{
  "n_layer": 11,
  "d_model": 768,
  "n_experts": 12,
  "experts_per_token": 1,
  "d_expert": 464,
  "d_shared_expert": 0,
  "activation": "swiglu",
  "moe_layers": [0, 1, 2, 3, 4, 5, 6, 7, 8, 9, 10],
  "router_score": "sigmoid",
  "normalize_top_k": false,
  "routed_scale": 1.0,
  "balance_loss": 0.00109,
  "balance_bias": true,
  "scale_expert_input": true,
  "init_std_router": 0.0127,
  "lr_router": 0.000628,
  "vocab_size": 32732,
  "norm": "rmsnorm",
  "norm_eps": 1e-07,
  "tie_embeddings": false,
  "optimizer": "muon_variant",
  "lr": 0.009,
  "beta1": 0.9,
  "batch_tokens": 131072,
  "seq_len": 2048,
  "train_tokens": 590200000,
  "steps": 4503,
  "dataset": "wikipedia_en"
}
Below are experts of layer 2 (counted from 0) of a mixture-of-experts language model. Rows are named router (the router's row for the expert), gate (a neuron's input weights, with its number), up (a neuron's input weights, with its number) and show model dimensions 192-383. Each number is 128 + 32 x the weight over its row's rms, rounded and kept within 0 to 255. Numbers have three digits each.
Before each expert's rows: a language model's description of what the expert responds to. This comes from a sample of Wikipedia text that the model never trained on.

# expert 4
It responds to: Table cell dividers
router:085106097171137164093129138183133171204075150087143140156168147126159142148100128143152135075156155099116149161071105093122121160149234094158143152125129118126140078142096158115182204172170107138145161152079143127159119111148123133130189091113047123088151084139105118092215167067164081112153081142128084155108097129081180107100124162088130135142129204160194083092133140165189135126149117091126077108143138139115145106132156144073130145120096125140089144091147142090113150088168109125133143088193137114132136155120111122143033118118122084153179144156118069179119117054134144143
gate0:098116140127135136100144137088124103111109138143140170103146105175146135133170104176086130148110159088133135127162079097123139157071150158121088163051126152075132168124152190081166079102115120139072116120148125095153164108182064101104136132132183167123101076132131144146196143134141139109158117161135139115074133132116066202152052143135131165096132120101182134182127122123162069120113136090178121170085041199178208246130072091134134115134138183130133124164103153137091119119081178135110150172119141100131131080104071155149125117104103138085175127094159127139112182069131141137
up0:129167155129146104178120101162133114141164093127114099200122184095120114160146182089206125106115194161093135081068096105133126138122168107140144145181130043123092125181134124164131171079104069125166130122138139126074104107148159077113118134094113114112145161116178135113152144135119160165127147125110151155139119128110064101120221140136105129156147122163097077088109082154158062124137109186096139118144149097104031067117122194144094133123167093130138123111123145128122124083128114119088065085168095091102109136189144144163131190141221127133083159135152126154151139209149098134
gate1:103142186087112162118090126151112146180183157109120149107182184130138105118139180171132135129117096145097162138083145138153103143137113130137063086164138124142167122141190105106084123165127165136107158177103131088122162131087128211148162142080185147169132137205076076119134119073135095081108113090171123116141092191127169177152145142110123107215128147110120136151134155155135071097137101172125139110130084165220149132135126120092112134153121159129127168151152177102132134132109127080166157114091097129100170134150121170143141116105234131084144142078090163130136115144174113156
up1:169108166123064146124084084108196124149133119116126126122111141150083119120153139096147202128139058149075107104130175153142092129158142096156137094101094154154167121122145095118124079163075135121126138173132129117099130186178136147165138162124206088166099135135098148112097157092137171109095155111084145071088178138127170188096150099120075113129089175122088119151132163115148096081179137185096136156095055148152143170165174077109147112142156148087185136131116200092132116092185144162144207123085123102132140107142119184095189124135192119101133134088101159094134149094171144127

# expert 0
It responds to: Pronoun subjects, section breaks
router:102114074085136100100074161115156143124112125078066149195155132161176125048132118156054140106133116081137164120160138057131194143116126120143142115101090131147120152155119137125160181122181106117158172120131136132099099094139095141156137166087161153121133095105104155158162129115128143141117132183136151177152193120127203146111129212114139077119136122145152115113138130075125149094151122109208124146072156079121136081092127137197104167168125085156108177139132143144133123143097151136133175141157140111171169102171130159135100121171196131177164071147148255155097086142123117094
gate7:155128054089117162096078128156140137148140137131109148087159184180114093116155095119101141153157157187157105099092167120149079122151103096125133131126111187123073142156087152146134082080082073174165114129140174116145151137147113122190151130138194089085141142128124137123085106121121179125147181155148134120122141144112188136121106101083136045122170093178108114150088127139163109106152152134108138152090091059067143180125122095118158112174141124134088112151177093134154109096149117070135091127152077166119083127182156060156084141167231134159153165100136109118142175201135124186
up7:113125153177133118121119165112080154102132166110112113113142066080121156097143093156186065090161089109100112204164171114129149101167112139130149142125074135124123125129202197144148190157157149091070094138115089152078087110099129124145132114149137118156103106112144112140128175107134101131108123082130151138120087134161085124193177118108123200130147123049134088124176107104106125101150072193102086097080131163189122122123121150097092127090155141113135099093130116191092235125140085183109135118132135106077158078078139108156103109125077093157146098118120162142135127118093136077
gate8:113115189130123112086118129144134094116098137119147139141147102111083087096102132137112143129140138144119090093113145148141126164133164139158078116142069096133108168105092109155133120133123120126083154128116122116169179142117218102181132090150206152151136110072161106124134158126137098153176136168140144121225121118124128161113086150141166159166155095126062126137110118110138128150117060174128084127123115114114198119173112101110127145122063089140071100131095084120072132144172139145132206073050088172134154168167140126055140123124121163161139111090147147099127145088101096113
up8:087138102140121089135149100098105114108187129131136135129149157114053081157138138182138139154132183078132124113086149161155126126162148158126175215130106154164098149119096115120140136114131108163090127124075139110147127142158185102164074126111215118174166141136150094118095151161114105146149084180189104133170180096160123155114090120117134178139104108142099083129090112139159129157126124148122212113134107157085155094152152087131086106093131105158062109091130116147085128120144127171175193112090037178106164103137162159111116143127093100182086120109122123106080157086147125143

# expert 1
It responds to: Articles and conjunctions
router:104113109161182129121142153174099143139087128079110182173169139140186145063150147085097145103101106083125116172131082039127100161106122140173123101110125156120119142138104143110138172145170083129150179143150135135140123120113138176069187193080087168107191111130164176077121119034079117115144085148149101125121110133142180060160115147109154115045175116172142093087129156187113129107133147169176159114175143064040146101072118141115185106189090133140123150127124144085080145104144137126077081113163127129145082109080064119158141153084136148137109109123074135085114148090088152158
gate0:096138144106118142162096147113117168117131127184157126162107097061127142106093127123144134133088153095100155144192117162087156092057134139097159176073143189108104103153143132156132168135116132155081158074117114108118132152099111167107175108119127114131173107144116121084104089109161144101175115154106136175218110122101118107097082078099140165062169116198140197143088139134180041133104127109079106135153135057163135159110091179187113122143103117174138129216131129151143140172078136123182150117127094135120110134116133179097070168106139111217117164157101126134147161157010076134
up0:164120094050143105113150134115144084157085149104150192105129135122125123107142093147149124123127135074091118112086153151137087120098105133184133133160124149122095155134151125171120148118158116118099064117150173171144133180110154094099200085222146126126119129100120109157169142191155102171113088121190075070132094109195119131145165171124093137103130201147138105117153153140166159171139157149105131120075093145143084129065111121199186141145134152115129137101110172120164130135134152093158113171133108155083151135128199094129123149108092157097157147119129126150150118087163172126
gate1:093135095155135125126168147147125153122103173126138153146202093152173135184152166148145139064094106108130096193175182120089105120184168141083119158114100114098142109081157174170175109116160134047142187105102072106151111149122112156091140107105109137133094113122159136121118152132128107068161147086086134061173099123128153151131154116106138085096097114119133113118090142091075193113106075098088073175067159069115183137109149164096135129154182098087146117137154152094121213145150118112085109137122107101137168110125135110110115147065189099127119104170156128143124135117159117138
up1:145078167166088132103140200132104109116134120144155189118105138112064133164110115107124148173138113152116168142098081103113121190086113116178140141155115071114112142127189161152118150162081109176170140159118127177123136105103110147151154154164159073125210129152060082129155121165110118139114132114067096113106136140157113166101214161070112164104131160158062095175128147080192166154147110151125118098167153139132155060127057075067106129101080209207097120125128104159102113131102143104162095129154148147188108124105136094082175097130143112095130156131125089160128089094131130108

# expert 6
It responds to: Line breaks and numbers
router:108075088144116147142157164141163137122138135056172109146134159154119133126104118147094144153121117124144128165109069093194203165137143147224072121181114098175145154156111146058141158120178116072185131154175138112116094155093088110085164146125089169044153130086160108096183116142152123165125079173116092160158142132153177093160140116149109104102107149132168118122089119126147179100147177124130132175176124065050146128131151185176165120146113124148126108095140161110114098167121145150103114095146207149119134083102127154131086113133124134091108126157117137115093172091110204115
gate0:176191161141118070087140075133097118141112130120148175117153105158164129142168169153127211111155087103097077187100147183110068083142165146134109142126201135124115177132071078107164151111092105168155145110130105106092119147111128130140141150167138121076190146152062134137111116137105164176160078122105164092092100133084149088122140183156067165118109127162132186129128114097100154184135120148153165137123138155171133117152016111147102192111137173167165156184127121158092150179143119184144175117165137163153162076131108095090148113160122136166177130120086148117085144120149125108
up0:118110147145058111124123170100129135081131132152172095133148146177140128096077107098133145132122163129125103117067051102150151119117114090156166072103194100144093100122121135132087123090082076108133070117143121154111138086130117154167144135089157098067045123146133141124165144060148108112129083142113154126097073071117142101077091107126121126201186086167095156142123160162131178089137092094129118099134052104091156122184125157153099145079092105122150095141148160123105131102135122119178133189125199107168101177169157151157112134146110128073145119105130147078116155104146149133
gate1:096135087100095133157104133176082138169107164170068147171101129076167145097137075118112054106146144101132198102139089173083148098168154185149111147111169111108144086178187098065170144145160154118158153121178150138087108091109139173165156145099109154027150149193140172082180153087114142093151159152143135179089117149175119153099180117172124166100096112076146085116149123122166117150122142142158137144117170130163117158131155137143139120128079139131106098127147089108072124083096079066118145070160098114119101148093154172108148112098203119139108133072136110098131089079154104108
up1:046162138102128134129106144168144158167102178181111140137124080100146112098101086125112061076123121159134134081155094186084171103182156177167121129124169122100159079154169107109161156145153100113130096109218165132061136123131146168157172139154109178020144145174141152087164118087106145129164144153152133184120124138179110141106203083179102169141139117055151078120124123161162133181142163116112128141112122123115119205148134097112169140093142135116094073159139141116056118093120116054158158001144109124119157082077137139120126154127151071145160133131191096083138117076087083062

# expert 3
It responds to: List and clause separators
router:170111098155133095168123122139119095103128134129100118169168151108172123132083205127122033105101111115111115110123117107075119148141160143171136160092082166152184109124113136092166132118122070054106144196111111145153093096109151088123157133129171164081142104067143135135177184118124108166101124103143150095154099114156188116155128148100096108092143176106171105104134160219133181113083138124109186135150140093120095168160174131156119183185118162144084074132177146099108152177157108132154114128159189141117142130129114139176185201118142181170156157122150119120120144128059135119
gate7:096135161157139116141149202148127152130135094153120145135150155095059122154108176130132134141123210100132105139174182126152138110132126149165167108142108126157194106073141100129143093152104146134166093154124122109121083124213141152111128135140122156133148183135112139198183116129126162102145108117130121086141111066137170161130059080123150127116120172118115112221098127105109133171152108153118114126090135153108078114133207103100163165153082113064194116090107106074180169123141118140103072158045166139124107163128097135128131155120157095132149170135119142049148138096159071114
up7:141126196168164136175086091167163096144179074174143154197095182161089132145133143134130138122127102117134149144154139138156095073156115117061197105142071123115152111090187142129109104129116177163141141143152123070187108132181080133116130157118146133053125171108147192178164110171132185118106133123170114113099106112148143153122120126132122169173144118106114142133100134137114129127163105158113114140122160148110081134112091114100091139154115130135126132131095153167115170080123140137065035100114088230135094136112068147115120097141117079113063125195145122154144118182178088087
gate8:079091126101151128122133167136101161168129124148138182116102109156145171159132161069138135143122161120128145137120081131101183124183171111110109096157119075095106084096110098113104156159116134111045171204125074077092131094128125094149124140118117089170113129145178132107115121088109131112158171152144150143104118138174147163193142059112094078140098112114099203131112106124117127078112125075171097132122102116100119137126105087116115127107134124140114129118187143136193115152201097112122085127086132117133105054131107107150129159173152121122111081136150119042138131126147156100
up8:136140121121137122151146151100134117104134094153136136101172125110095107120105168154179095089069132134154135171162110168160151163105154164135123129091145139130120084070083138176095130160129103122110122136084112121173115152113152155123133137194138106155129180147102143123140115171160120172142121152126085104127105106101134100165150129107155113161143125106109094151119098105166058164163172133118071095173157122121158161082146112135160153137136146063214087093094149143141108166096135075140074136124121153089144055080083136083126118115099170106065109066195129090110117140101140087

# expert 8
It responds to: Parentheses and quantity words
router:095135137155107163127117111182125060127105134140106166139104076138123166072187159190117156093156128109129113117105105174173133138114152134130071125124146116123110140132104121087155106171152174153147138119138148135128113169099139120122122139143141133111141125087098102166194160052166105098153082069187125146123112132071082072047146096126138139131144109104155123091120131105111111110112132142135110168144104163147112207042155102157127188156131090139108159100080147153091135111144137108134112101072141101115121120142078133106070117128104110082159105131117126163183125145165142083
gate7:130150100111150126140164137180096157052126128078106142161141096063126119111112143205056100232170145122101101158165134120106091176141160158080149077147128164154130151101098144096180123126107145150104217112111141097115143151119087131149089138121089123039209129101107118176157047071108173136081113179127104138136145099124133116102124114099122088151101123135063103140082202141060088132138150091103172055163136171107093167095179090129126122123056183124077146087125095113116168111076163068154119163114123050125131165096098126169093182157168115130137094133114112185091167125158141101
up7:106107125181100087126133131067171133140105090141117112078136142122108132121129111156127192139110135120153169107185096119150121105076159136164118112108126092161113094163124110168113129132177076119177117138128074180133085090115157128108128139128185134118067146127115096086120179149116081111161141104134126094094139171117173148147156153182118112106133145100186137104153131129187147124118137173140097204101123116171144122141072156132141126122187103142171122142167129092127082153180122157106090091176125162099133073181140168107167095077099134140135192147133151095102101130088124154
gate8:083101158107086105158107110158142097154110155190120114154105152131115125139133141164131127091135147124146113139119146072133123149143145094109097084124108165149143120158129106155176153109177099113126114079123145115146130186117147070144126135137144117182113139143108134120157064134092159109126146133096114113088123167139146175102092062235105118145157118134107142118149141162093152123106121127142131099126140102159147071143179144126153142123174025137168168104078146140140125108134111165124129121107083140105165028134112155093123131149160165100069153074150127185118170143191129078
up8:131143200216116139090112103106078102132170183160087072130181075136151111114136122097115114106084115139090140160117139115144127105086096155205160145128101126206106116082131110172139184143139108173146170110147137184125105130109123124139121161118113132161141202133119107127113130134083133195135142119116105151148135090100115083155154159154130107114139144098106123078124111089153124125176162114120126100127131104102100145153181096145143103058133082122151102084117090099120091126084116152109096130158094197139138080116139103147104169155108099146108139134104120082096100160109097172

# expert 7
It responds to: Name fragments, infobox labels
router:126146119141109162129107151120129139157075084167157069149154193123173101113159185102081124134079148157154130152155125096114147135122127153104134109150103090157137140117153145140142174117128121117134195147099095132118118123170172174155172092136130185154110086130125183106113123054079100109111098118127134128118136150135110173073126131147122111088153181099169109102171166120146138094143116154119112136123110126110176175082115123134117134152112154147128125147128104136115149125118189104110130124129137072121084104105110161133061134098119118140111074121136255129084148099136094115
gate0:141113141163095151101152198164092179045156127146098103169153124137103152133147147116162089138118129099106119139150146153118121153138091159146166118086151097147125140141142144166174073086107122097148146056120099167124135133163124117134158131180115138122152191138112140088140134162127082158194088164142185141149172068143166147092170070126137100139139124091096166137143135113173123155123187171131122110173127126174076113108099137101098120133115141129198075185116146139044149171142188112109153173137136147136168125123104092160117119103153135149140132135118131095101136148212141147
up0:116182120099171160047065109126152115131171139058135195131186132116156151151183092113145099100124103138114094042093140126067188155140124100080105118136086136111124102092119125061106136148109097127190102158156158130111161184141116098163097118071122197121120103105161152082137142139109078196142108179105086112084140157158139178093087175179099173129129192137135146117145069186137158188108149166107148132124150099090167075120122162125139130103157060115099157142131114093098076156056114144114105120145096106116128167040148163064104063168077174114162139146124101127119159130148161131
gate1:139159075089149076126077083173169146139112142103129075137124133132192135100095142137076087119136188084207114128118121151137142086173187125090087087117152145146179147122128118177145124103137193118122147141159088153118126124107127134101122106055089139117133205101111137120101094054135084118122090072124125171091133131091095115107122102136159134070096135091113142108079103152139114082145167137148106043121130092079081154198100118132118088219118082170106160183122089120118179140102061104150150099140132168162103113144100101185124134070136180142162142133124134130089118150145152141
up1:147057119195191187122168119079182122101132112113085156149109158136109137143166180132141119134120072223094124138136169090147137191079111092073165114147094129104107083082122119115114140149198076196108128120099143088117089065138107143115157147097140090165135097123185129108127093156080166141134170149136140131137106171131179089157104205121123117148101116119138102140148124161212177156187081089092183162098126094170087103115122103174073178064136125059132143081161167138164055120136177157155137107134144086097199162140124109131151147227138064112151117106167107181173150105077079139

# expert 9
It responds to: Sentence-ending periods
router:151129099183134152146109128209115171164081101104148085123141158156175102148150129096143160113111121147136148179130131092148145113095136111094148108114075128137092096114152130118143181131183103109126169139164124129096120154105161141137186092106155110091175085135137192156148139123107167118109116098104088136135133089107107160125134158112151078084165175089192060084188165123115111104102120118093129129126152060083197137086139096153208168136096102138140178148163130167125195123143141099101095127124139133138105141091097163169123190098127182101128101140125153140138126099100124143
gate0:122127159170119140119082120162199134152155126115171082110103126117105164128090074116116063195173134087118149108145135144193137133151151133117106217134128070150100104146118111108091154153070122134124136119166132156147106154152143097139161135124117119147077134139142137122157163114066146154133077096082115154079055126129124160123129102148122102141110144179134103100152134050088118217136141141121076114102136144160161121101114170208113137135124157122101106178082111093127158147173129137137155102119143143069091106083168113072154133087086133121125073125078131102171127205159120106
up0:188170099163178084171172109081110127102178112090063143137198062100118137118135181160087138109072169119097145083160097126183113114167128142185046103135099130205077126163123079192090057165090124147180117131115105111144144049133179144102121105156084164179206135118100177168107098163109042095112101093161072126134201105079107098101119098103144125126119140128136112142134126139129121080145091093155170149168131097105107181106146104113142162126125115177108149081169125138114121152092090066106147139161145131129106108229139152127158086130143113097164140088119132159147145096103154100
gate1:136181172121152127139107181162203134110145173084119077094114118187133106117154119100126133138152185120162147132159114062127147105084070112177043104150147128093102139129142075130173177139090178147171093140117125150106141168098084168131112136152153164176139164146098110154097105183137134125090141097121087142141149164112105155130126136162107097150140179114120072081143146168149111092097113132118167074105121096118138112178099115135136097121071182171082094132108120153172177085146149153120095087125089184160115163152117154154126121138168079154121133161157104171100112172167130107
up1:128189183061139122112129188119120156105122155108136097164083128137088124127111162091082128173166192147145098134131118098129144065075124077143126073115188088119090137100142136142130139122120168141145101169123117167114176140134107138127009135144144157165151133133122145156175095126049145107142158137071114135158153092130157109148047133135119057158120167187128118141168124156138101116151167107108181125133110127134101124162116088161133096156105175128133126134119147112083138091156143124151057104122070128097168159134136150127110154121141080165089109174166103140075111081119085109

# expert 11
It responds to: Single digits, odd pieces
router:132118121148168111138126119154201112128117128100140140132165136109184151052202097183177091151122050060136152131146123094155143113173148154164103107134108127164184195132062153107133215174152133129164162089119150175149143110154128092135208158142143094132184118151138115093159159084087115110160134126170150108078118052096104116178139095109149141155126143148163107104114047190063090100148132113137130127078119098133138119082116122117116166113093123110112114083115169092118094079129117110117111142122106121147156084131145195203100196126138125081119111156132201118164122132103160139
gate0:205125123091141129113092116155142171179114106143153111113096126135109126107138158110145137076124158125168157138120112178121215152111161062199084116132191111076155148113084106109157163085156100099039148133099121139132188144097169098174149157120164136096190130107089076114148115093124114227112113141139152125154066140090131103124118108085113152112154165040079169090133144109129136144106080140105114171159108102156082117079104087123120194070115117155105123139110144152158148139141159156149126126095154146143106116127091150132148160170196045154135143121159126100073158151144119179
up0:078148130172101161116105116105116142112161082123089143194163110158133131105123152146131048126148115150132105110153095104107132169086111137130122095132102158183151078140172124120161126153152160146153107127160111127135100149121097170151142122173079140097144116124112099152147173155145118118114160069084166121123146121100152082160122121153113142138038141142143130166113143112166112111054107180195103112128115152126146128168136186084124108218136072114142135130115135212120130108132107181080099118169146162141088117114178092131100089113119150058109149073129137122182141104215143140
gate1:133152094079090061077152130167163124092114093143147160174123105133067120170182122099167120081149131108115167132200146101148098143137121166168169158134158090187080102092132093110112077216102123157075064183129108168096131099157115169113128129107177156124152136093171104103081113108133145116096141138115154108129131041155129158137140132124128102082158115118075121166099098104105174110124077117094236130139153119109117098153169142160186113121159131123119083111143094158119146075085091149153150109145109099152120156138092168076089126082076118140119118090190113131124100094170128110
up1:074115094070053150112146174067128136083100093163199226158197198116087125123133131089180148140195150066173124125135177146119134163105120144106147173145185128105131176155123135098128133153157089129115129114164135111144119121175095132087085153136132124141126089088138092105125152119168105161207151107169113107147154081162187168110099133129179142119123129099091129158136083092119168101114174118135135163088148119129139085090131155137170173098101139129183130088175100196139157142085114120125126192075144100167202129157182103059122110126126106143120127135166131097128135150185115095

# expert 10
It responds to: Word endings and suffixes
router:154089093166117173148127111221064156204127098133103102153140121197107171082172133133136133136111144114164073117139145092152167182149167097123121142106066094198104094104125128124170158125099142110118114152103136119126143123100129187147120114180093134148137162093099123104242091157096132087085117125088109158241142092151160075102116100171131107082153108116116116131141139102175119109094155146129074110144103121089123134106181149162160118146134126214124112108188131092107123174196097187114077142161083112084143123107120085101079157158183125161166149153127203116083150134079145132
gate0:054085134104136114166179207092103131136136150100152113102216126154177069100130098100118152091106147091151158158105090128153081133184156114146149163116107114151175094195158120136154136150152153116131179083141174086147106140156192123145127084063118141179091144132099127131120116128122115135163135157159062114124141113192105046143096150114128155109166137141087153155112101120177164135127120135144105074083120123114095126091169077095092080170141101169130104163079117153165089095175171111094194186173175128137098099118088118163136156103065123126128126127186156153149101164106145151
up0:140160092084109082131102145085140138134081115127123159148173142133150126158138128143169156105106125206131143146120109219153148123115105124083122117142118107104182134112111123142166089133120119153125100153097076166147100112117150062133137060107155115164059129089214104137111083100190180133132136195171140126148170196161105065071132129176115151124112179140128126161048117211134140137151056114101112100086117126160169105129153109160126135147086199160178146146123122152154082121165082161097140073172150140221132134176124091143145096211157150123172133087127137085122067126095107152
gate1:135151120151082113118157123152137140125120114095161154135166105135158095158161171091124143114142109165114109079083129096120118150135142187160083098184117147099109124145159083127140074086167152120087121168138104146138118115125131095166186129165151149098117142081160111092104090158129125113119127170166149109079131089120172140133170143090158122183102190120152033183105147119065084129117157118133205156151116168155111111153099132087154118096121114075154209039096105112141135205212131138138142145210094089054174095068169092141137150112106136154121103094098105146201102093089138137
up1:153133138107142139154101167108165093113057048133104136136134091111112143120127100111163155131115117189139143131168178200137075108135109120081145168084152176155125087111101146124108105173056105119148089153144134164140102159130140093115095162113145082144220113127183111141102123111127153167106161142158100058148160158129165064151089069124109097112129092163109148117121118098154159133109085156150168111113116121159180180073198092097139145155146178131158101103040142101131121117142120085179143107166112149170139155171152178119141101075104118072126124153153119155118179134102084138

# expert 5
It responds to: Punctuation and name pieces
router:084099141101135159133113169123121074144123117090140148130142126184099137091122127159159129104153107081101097107113121132106195127093128146121088193108144200170137128179093157087131159116110152122127103142177125164156101093025135100115138177089107107141152122114126085138158133087137156101126106103142148161163089132112127162147099144186179112085181139092117131129096127128185118140099061139137100143065149081129123156121197100149180095158186100138098155160154125126136165108124128109166153110169126137131156172169163111162063135119153058124167124170127191173155124172126110166
gate0:130114191123193126072152079144113122213069139134086122149085123109143116102105228143088119122114105113130156102127093127159114113173120090139103106110138135078110156138103114148107139141091131101083115060178151113156148146110160156097062137092181104105128117170069137119118103169108156137126150108152128165132125112125167079151100127163133092136093097158099140145078086098061126155064151101123180139134094110136082079158077099095184155140093129134192110154143085135121140097130122129103151164156086068138085123125188120140123102060108159109153085151108135159177180158131098140
up0:120178087106115112146165114144142122068115166164139129079153075038080129168162189113124128116123153100144134131141105162143123151140129183152120124139176141136165112197174092100138109127207171087130128092130118106141154127223131107045168103176067130112102142106129106157134139131137177168045111097144135087108142109133062168158117147086106152085179131135148208118135112062091122105119090147126132115158124153148153135093128133135088109127117118116108096110127131182160215111150103154138093132172182173117189068090122162086137108153149129137147116105147123125146128174135120166
gate1:159106092179101114156120175123107131192071166104154064098140136143105113135148141159080106070103168137116120179066128104176118162162184151072112102072136089209113164083158116147094067132133086165153139153050111166130130119134110112147092085152117184111141118078171139108122122108149172173199126188122085102165147108165103173096184095134085132116129165159177106134130139124076148171120130144147128122182097090103192174136131125109148140142127081116153087074129174134139147107128080095136100134159129149076116099086130111124129123121116119113162081115113147104148099102134134155
up1:149134064159117126109126143165115135177110164143157081132138153119149136120136101102160124074154166183128097069124144082212119146130127148151121070119138070146105143104145096136128145193168152136083164137093103127161152076075140133156139084067146144144122118133117174192099098119137151150181046130103071075161098122130100150075136168117115134104154174166193103149128122080128096117081148106124104108158097119147169104139112096124136210122099106108142118174178127127156107184095136122144155133171114103143081147144114103127128188106126112107172152152177130124118139158148105170

# expert 2
It responds to: Verbs and prepositions
router:129116059167159096153114127150110108179169164123095139129150112123102111065144119161148178170105112140096197107123133103088146165119154058217063129158108123163140134087142174132161171140143129143124176173174137134093153100141126157143162109150121149076111103113124069146178127112080109086113161097148154127119124029127155165191151156112147073166133169111155157193141115143169151118109127113181086156114139025102142128060125126176144167110160108126121082136170153068121134169138142137097148124131134120063092121075132096152041174122185110095142161200105233198132105146066150123
gate0:159153144141113089102110109175074103136163121127165071136193154104152129125149112104173149180132116149118128179115120150131140128129089154122094103143182135108103141121092152198177115112124126131117107119143113104085151117144150073204215166223093132115121163092108001208157151118121108079127124078078114123196124142111141150168181147110095148055090118180151113109106142101081117171099110176177108098109097077168168098122178130164140123191126151189131121098111110149098151118189122139112170072130171115144098099107126134152152124146106094025138167137170100111094106107123107137
up0:103132115089126159156139139133128161146166135154126126093098122113091116137126118109167129123113107099111158079117103123126186162132108074138123178112193090132140062141112108178111129117107196130141129187068145110111128171171125230095142118044117104083126167161121142120098107097106082120157158126139185144065156114108097062101103127200116115141120133124107138134151125126102148129161103162107154105204133100086083129148099127092121169125130086169081162094104179099115087114225110080120130139147128070155147162188115078125055168173090094175149125113075118159202161094099145121
gate1:145085159144142146074155089134179164107189046124135089101091156151119101140080113158147181112144103185151117101153155120133151107132113119157151141174157105110149144069109144144153139105115174113111135192051111123134161143144143187150207162138123160158126185178089170096065187123113107156131148111116125204132149109093155074148093131171148097153130137138082126124122126122153155138164133158123137127131141107154106142137131150122164126100165123113120167129130066155069169157109151120098111089159130123124118188092148165178124130130201162078123068131077133147143117113165105126
up1:096141122145102130119072096153121172098153193141076154136111165066131116146106162077102141148118093131138145180128120121202122145099126151128181133096084097179139137197069119101069127137108129133147117126140127137144123105102093074154123177118170151157157130118179117153094082156156134152077183133101164112179130064169129135054190109113118108139121166119123122144161091116063089196136134141077150146093162109189109121115092110092178168132093091136100112110095100139084094087091062121147079092116107109179137120132124090149163121096140168098125147127096127095116093092101144131